Weights of a small mixture-of-experts language model, trained from scratch on English Wikipedia: a variant of SOAP for the experts, 6490 steps.
Below are experts of layer 7 (counted from 0) of a mixture-of-experts language model. Rows are named router (the router's row for the expert) and show model dimensions 0-79. Each number is 50 + 10 x the weight over its row's rms, rounded and kept within 0 to 99.
After each expert's rows: a language model's description of what the expert responds to. This comes from a sample of Wikipedia text that the model never trained on.

# expert 37
router:51 50 51 43 42 63 70 57 53 62 41 59 43 35 42 22 46 49 44 60 51 61 57 64 40 45 50 66 61 39 38 44 52 33 47 51 56 46 57 56 39 30 53 41 45 36 46 62 75 53 68 53 49 58 63 45 28 46 63 38 43 48 41 47 59 45 37 53 65 54 55 47 55 52 60 63 48 41 47 42
Description: Final pieces of English-style surnames in cast lists and sports text (Rhoa-des, Wil-kes), plus was and is after he or she.

# expert 28
router:44 44 47 39 46 46 63 47 59 55 59 69 39 53 38 28 59 46 44 50 53 47 53 58 55 54 44 69 63 46 31 52 43 55 49 61 53 53 44 57 50 29 66 39 56 28 63 54 74 62 59 65 40 54 60 51 45 60 55 44 46 50 39 49 44 61 42 61 61 66 43 39 38 42 62 50 54 46 54 49
Description: Men, Women and event names opening section headings or listings in championship and Olympic results, e.g. Men's singles, Women's 4 × 100.

# expert 7
router:54 46 41 44 53 53 66 45 41 44 66 56 52 43 45 46 57 59 36 56 45 46 70 74 51 62 33 65 63 46 40 64 56 56 38 43 46 50 47 68 47 39 66 52 43 24 54 53 78 72 41 57 40 41 40 55 33 47 60 38 56 53 41 52 56 62 35 72 45 51 57 37 47 52 68 50 48 48 43 65
Description: Digits after colons in times and durations (5:00, 1:15, UTC+01:00), minute and degree marks, race times in results tables.

# expert 44
router:46 57 37 42 50 60 66 48 62 56 61 47 44 38 25 45 41 44 49 46 58 44 55 54 45 59 32 59 57 44 48 49 68 49 44 57 37 33 56 59 59 46 66 54 52 31 48 45 60 68 67 67 49 47 48 55 34 55 57 51 45 50 42 66 48 50 47 55 51 56 69 55 36 56 54 63 50 37 49 58
Description: Commas after introductory phrases and clauses, plus subordinating words such as where, while, when, because, however, until.

# expert 53
router:49 57 35 38 60 51 59 57 49 63 56 66 38 41 47 36 64 45 36 61 53 43 67 66 39 71 47 63 61 44 51 55 65 55 47 46 53 42 52 60 54 35 63 59 39 30 60 62 68 54 74 57 40 41 55 48 34 51 56 45 45 38 44 59 54 50 36 59 48 42 56 58 50 40 73 48 32 40 58 61
Description: Plural group nouns and list punctuation (people, workers, they, commas, and), plus pieces of Polish and Slavic place names after Z.

# expert 54
router:50 60 37 41 43 52 61 51 68 42 63 65 49 57 52 47 52 44 43 67 56 53 43 40 42 54 34 66 63 47 40 56 57 48 57 44 40 44 44 58 63 46 64 39 54 32 60 63 61 56 60 60 18 54 60 38 34 54 67 46 44 50 44 63 50 57 40 53 50 60 63 40 51 41 54 41 43 39 54 60
Description: Geographic and military nouns or modifiers, such as Battle, Mount, coast, dry woodlands, airborne, beach, in history and geography articles.

# expert 13
router:43 57 44 23 41 58 53 56 43 69 52 69 54 38 42 44 53 53 49 65 53 43 53 65 32 64 40 66 55 45 42 64 64 56 62 66 39 53 49 56 55 38 57 37 49 34 48 54 65 61 50 59 37 45 44 50 42 50 57 53 58 39 47 61 53 49 34 64 52 61 52 55 45 44 58 71 50 46 56 64
Description: Cell separators, dashes and fillers in wiki tables (| — |, MPC · JPL), plus the preposition of in running prose.

# expert 21
router:46 59 50 40 41 54 52 45 53 55 54 57 39 54 42 41 65 56 40 70 58 55 49 63 54 61 46 62 57 45 47 47 55 49 50 46 46 50 46 58 46 43 59 55 60 39 56 69 62 56 61 55 46 46 66 41 30 62 63 56 57 47 47 66 51 45 27 54 54 53 65 53 55 39 62 63 51 36 48 44
Description: Auxiliary verbs such as be, been, is, was, has and are, plus the word-initial piece be- in betrayed, beautiful, beacons.

# expert 0
router:60 52 44 22 45 49 62 46 54 56 60 57 59 34 28 22 59 40 42 59 65 46 63 52 42 56 47 68 61 26 45 51 61 44 50 64 44 43 48 69 41 42 63 45 60 42 58 50 67 57 64 69 32 59 43 41 27 47 60 55 40 52 44 55 45 54 38 55 44 39 50 51 64 63 55 62 46 51 41 52
Description: Sentence-initial nouns and verbs reporting research or belief, such as study, states, suggest, think, plus heading = marks and dashes.

# expert 17
router:45 59 44 46 49 66 60 51 52 51 63 54 39 57 44 39 51 44 53 63 62 44 57 61 52 57 46 63 65 33 60 49 57 49 45 58 51 48 41 57 45 40 73 51 64 41 60 61 61 53 61 57 41 46 60 48 43 51 75 55 39 55 48 58 64 60 46 68 55 59 58 46 56 53 70 54 46 49 51 50
Description: Possessive and personal pronouns and the words right after them in biographies, such as his, her, their, its, own, first.

# expert 34
router:35 38 57 43 56 52 63 41 65 46 58 67 42 53 33 41 54 62 48 47 47 53 59 62 51 59 40 75 63 50 55 58 50 50 48 54 36 53 53 57 51 40 63 44 57 35 58 46 66 54 52 58 45 38 41 45 49 58 56 46 45 57 55 55 47 51 45 43 62 54 49 53 34 51 62 47 55 57 59 56
Description: Words and word starts in music articles about bands, genres and albums: hip hop, jazz rock, bass, drums, denotes releases.

# expert 47
router:55 47 39 34 32 53 58 54 49 54 36 69 54 36 48 45 57 35 41 64 55 44 65 68 55 62 44 68 55 34 50 53 53 63 52 38 49 51 57 56 63 29 58 46 46 36 48 51 70 57 50 62 37 51 43 51 38 53 62 54 56 54 60 54 51 65 38 44 46 56 52 37 61 55 63 58 53 48 66 44
Description: Characters inside technical codes and notation: SMILES strings, ISO/IATA codes, chess moves, non-Latin script bytes, table cells.

# expert 60
router:39 48 38 40 51 44 59 61 49 61 54 58 48 36 37 33 57 39 49 63 55 44 62 64 56 58 39 67 55 41 46 54 58 42 57 59 43 45 58 58 48 33 63 54 41 34 58 55 70 47 67 64 37 46 46 50 38 56 64 40 52 50 38 49 45 51 39 53 53 52 57 50 46 32 66 58 54 45 61 56
Description: Commas continuing lists or clauses, plus musician credits like vocals, guitar, drums, and digit groups in long numbers.

# expert 10
router:45 38 44 23 44 55 51 37 62 61 49 57 51 38 48 48 57 48 47 69 46 43 56 54 60 70 29 73 49 44 43 70 53 52 65 45 37 40 46 66 50 43 57 54 48 43 47 60 70 63 59 59 27 46 52 59 48 62 60 44 53 41 40 57 55 61 44 48 40 51 45 42 58 45 51 44 59 38 60 53
Description: Capital-letter abbreviation pieces in election results and political tables, like CDU, SPÖ, PDF, CD block, US.

# expert 38
router:58 51 41 34 52 63 64 57 57 59 52 67 40 42 38 36 55 47 38 66 60 48 62 69 42 58 41 69 61 36 57 62 50 47 56 63 51 48 50 60 52 40 60 44 43 29 51 58 70 49 69 66 39 38 47 39 32 49 58 49 55 41 41 55 52 46 35 57 53 48 66 50 51 45 67 52 52 45 55 50
Description: Mid-name pieces in foreign surnames, plus hyphens, semicolons, parentheses, line breaks and years in lists and tables, such as Schüttler, 1985.

# expert 30
router:44 36 52 38 55 48 54 51 46 64 52 52 34 47 29 38 46 43 50 67 50 55 69 57 50 50 51 67 67 42 55 46 49 36 44 48 44 47 46 54 53 44 65 46 47 26 41 52 76 53 64 73 40 40 58 40 39 63 57 54 47 34 50 49 52 48 34 55 49 61 72 48 47 39 69 59 35 39 48 42
Description: Final word pieces or words of organization, conference and policy names, such as Technologies, Linguistics, Records, Productions, Studies.

# expert 48
router:51 44 41 41 54 58 67 56 52 60 54 59 50 37 37 40 57 43 52 63 59 48 59 64 45 58 47 69 67 40 54 48 64 39 46 57 49 50 61 57 56 45 66 39 41 31 56 59 73 50 67 61 40 35 46 58 33 48 60 46 55 45 41 67 55 52 34 55 53 47 57 47 46 35 66 62 48 45 58 52
Description: Final pieces of words and numbers in semicolon-separated statistics, taxonomy and vote lists, such as scorer, colonel, bouengeri, 46.

# expert 9
router:43 48 47 45 48 46 66 51 53 56 53 71 57 45 48 31 53 40 42 52 52 56 54 65 54 40 41 63 51 49 47 59 52 56 41 36 52 58 56 64 46 32 67 49 63 36 58 52 67 62 58 64 44 58 67 54 37 47 67 40 61 52 35 49 35 54 51 65 44 58 50 52 38 45 64 54 55 46 55 46
Description: Athletics and Olympic medal contexts, including medalist, Bronze and Athletics, the s of men's and women's, and pipes or separators in results tables.

# expert 39
router:41 51 45 42 53 59 53 51 68 45 46 55 45 44 44 33 53 36 46 63 46 48 52 61 57 64 44 67 62 50 57 50 68 39 34 50 35 43 58 65 54 39 73 57 51 34 46 53 67 56 61 56 30 49 55 44 45 60 67 37 55 40 44 60 42 61 24 50 49 44 59 54 60 42 66 56 41 38 56 56
Description: Last pieces completing nouns after a partial stem, such as basi-n, dis-h, ham-mer, king-dom, often in species or geography descriptions.

# expert 42
router:68 47 40 42 43 51 61 38 45 55 55 53 38 56 29 49 44 36 54 62 57 58 64 64 37 44 50 63 70 33 51 61 50 43 58 57 53 31 49 62 43 43 71 40 44 29 47 64 69 45 62 52 41 52 50 51 23 56 61 55 38 61 43 64 53 42 46 55 58 63 53 50 51 42 61 57 46 38 53 56
Description: Inner pieces of -ism, -ist and -ity words in political or philosophical text, such as Leninism, positivist, constitutionalism, liberty.

# expert 5
router:44 49 37 41 49 45 67 55 53 54 49 59 48 50 21 42 64 45 57 68 56 52 61 56 42 64 30 71 60 41 53 51 60 43 45 49 48 44 48 56 51 40 63 44 42 22 44 65 69 54 58 67 35 38 58 48 33 50 57 47 67 46 46 52 49 46 40 55 45 60 62 55 47 44 60 64 48 37 60 52
Description: Single letters and short pieces inside proper names and rare words, like Ma-o Zedong, Tal-i, Brigadi-er, Wag-ner.

# expert 59
router:55 57 50 42 34 47 55 41 47 62 42 68 50 40 48 59 51 43 35 61 46 48 74 52 46 61 53 71 69 44 35 54 59 54 49 48 48 32 46 63 52 38 59 38 51 46 58 56 72 56 43 66 43 59 46 57 45 51 61 50 41 51 40 54 40 61 36 60 64 55 66 49 58 45 49 52 43 32 56 59
Description: Line breaks ending table rows, headings and list sections in sports results, discographies and tables, before the next pipe or heading.

# expert 35
router:57 58 40 46 61 49 50 49 52 45 57 67 47 36 39 40 57 37 46 63 60 41 68 56 49 62 34 60 65 51 57 67 58 51 45 45 50 49 46 68 61 40 62 31 36 37 61 51 63 53 56 49 46 45 38 49 32 53 51 60 60 48 39 59 50 65 40 64 48 45 57 57 37 56 70 72 60 34 42 58
Description: Pipe separators after numbers in sports results and statistics tables, such as fight records and hockey stats, plus stray closing brackets.

# expert 57
router:45 48 36 28 37 49 62 38 59 47 66 58 39 44 34 40 56 46 38 58 50 46 61 65 45 60 43 67 65 32 41 59 58 55 47 45 57 48 52 61 46 32 69 45 49 25 55 62 63 58 50 67 46 54 53 44 32 53 61 56 48 58 51 48 42 51 30 51 57 53 45 44 46 51 64 64 51 44 53 66
Description: Sentence-initial if, And, When and you in quoted speech or informal writing, plus word pieces inside quoted song titles.

# expert 50
router:45 46 44 32 46 50 56 52 61 56 68 51 39 49 38 41 53 39 34 50 63 41 65 53 46 66 43 69 54 49 43 56 57 51 33 56 55 50 41 57 42 41 70 53 49 38 55 56 67 67 55 62 43 45 40 41 40 58 56 45 51 43 40 61 50 54 42 48 57 58 48 55 39 44 67 54 49 39 60 66
Description: Colons and dashes after field labels in infoboxes and taxonomy boxes, such as Kingdom:, Website:, Conservation status:.

# expert 32
router:45 53 48 38 54 50 64 53 48 56 50 56 38 56 63 40 58 55 33 62 54 51 62 59 49 57 37 69 62 55 44 74 59 43 58 44 42 37 57 59 71 43 61 59 56 32 67 60 61 58 59 65 42 41 63 35 42 61 73 51 38 50 49 47 56 58 51 51 56 54 47 45 34 49 49 53 53 37 56 59
Description: Nouns and word pieces about ships, aircraft, engines and trains, such as screws, shafts, ship, aircraft, bus, especially in propulsion specs.

# expert 41
router:56 50 38 33 40 48 51 41 64 59 56 65 33 49 49 45 54 50 29 54 53 59 68 55 59 55 33 73 63 38 32 69 56 46 48 51 46 33 62 67 57 38 59 39 60 37 63 61 66 70 67 58 24 33 41 52 47 60 57 50 41 45 53 49 50 52 36 50 62 57 69 40 45 49 45 52 42 46 56 61
Description: Words and list dashes in road, route and location descriptions and infoboxes, such as end of US 10, near, Interactive map.

# expert 55
router:42 54 44 37 38 62 59 45 57 57 65 68 42 45 36 36 43 60 56 57 61 48 59 70 49 56 50 68 67 38 45 59 51 34 43 52 45 42 49 67 73 45 71 59 50 30 58 51 66 56 53 56 44 52 55 44 34 54 58 59 51 58 46 50 55 63 40 55 52 61 58 43 47 39 69 57 41 35 52 72
Description: Opening pieces of longer words at word start (underw-ay, integ-rated, fa-, ter-, dec-), plus in and In after breaks.

# expert 12
router:47 53 59 42 37 51 60 43 55 66 65 61 47 56 32 52 40 56 39 66 49 54 54 75 50 47 44 72 66 33 33 56 64 42 40 62 43 56 56 63 47 34 63 42 61 27 42 52 73 70 48 47 48 44 52 46 46 48 66 45 43 47 54 62 56 45 37 51 78 53 68 39 52 45 68 50 48 53 56 55
Description: Words and separators in film, TV and award tables and credits, such as Supporting, directed, Nominated, Result, pipe characters.

# expert 14
router:51 48 54 44 50 52 64 49 49 62 52 52 45 45 44 35 47 41 43 70 50 52 69 60 47 63 39 67 63 44 54 52 58 45 41 54 47 46 63 60 45 38 66 39 40 35 55 61 70 52 64 69 40 40 55 42 38 38 60 41 53 40 36 62 39 49 34 52 48 47 59 59 47 40 63 65 54 45 59 51
Description: Dashes, pipes, semicolons and years in dated lists and tables, such as the dash in 15 August 2021 — Drøbak, or term-end years.

# expert 49
router:49 50 49 31 57 51 42 43 48 37 55 57 44 54 47 48 52 30 48 66 48 55 66 47 45 58 41 59 52 51 46 55 47 46 42 64 59 54 41 51 49 42 62 52 49 44 64 72 66 62 55 57 36 53 51 42 38 50 59 54 42 55 41 73 51 45 31 83 50 58 42 47 43 43 70 59 48 44 50 49
Description: Nouns right after his, her, its, their, such as way in "makes his way", time, career, home, debut.

# expert 22
router:46 55 47 43 42 48 62 51 48 53 49 52 34 47 47 35 49 56 41 60 62 66 53 59 56 55 50 67 61 39 59 53 58 44 46 54 49 45 45 62 50 47 65 56 58 36 57 62 71 61 61 52 48 49 47 59 36 63 57 49 38 52 43 44 54 58 39 47 68 60 59 63 39 54 52 49 52 57 45 55
Description: Words in athlete career prose about transfers, matches and seasons: substitute, start, in charge, deal with, traded to, loan, goal.

# expert 15
router:52 46 38 36 46 54 59 51 60 55 58 54 42 35 46 40 43 41 32 63 49 54 76 61 55 61 34 68 68 42 52 56 67 46 50 49 54 37 54 60 53 47 58 60 60 42 48 62 74 42 47 55 51 40 57 42 33 49 67 44 42 40 53 69 54 68 29 62 49 51 57 49 53 37 64 59 43 34 66 51
Description: Digits after decimal points in coordinates and statistics such as 47.05 and 0.174, table pipes after numbers, and accented or non-Latin characters in names.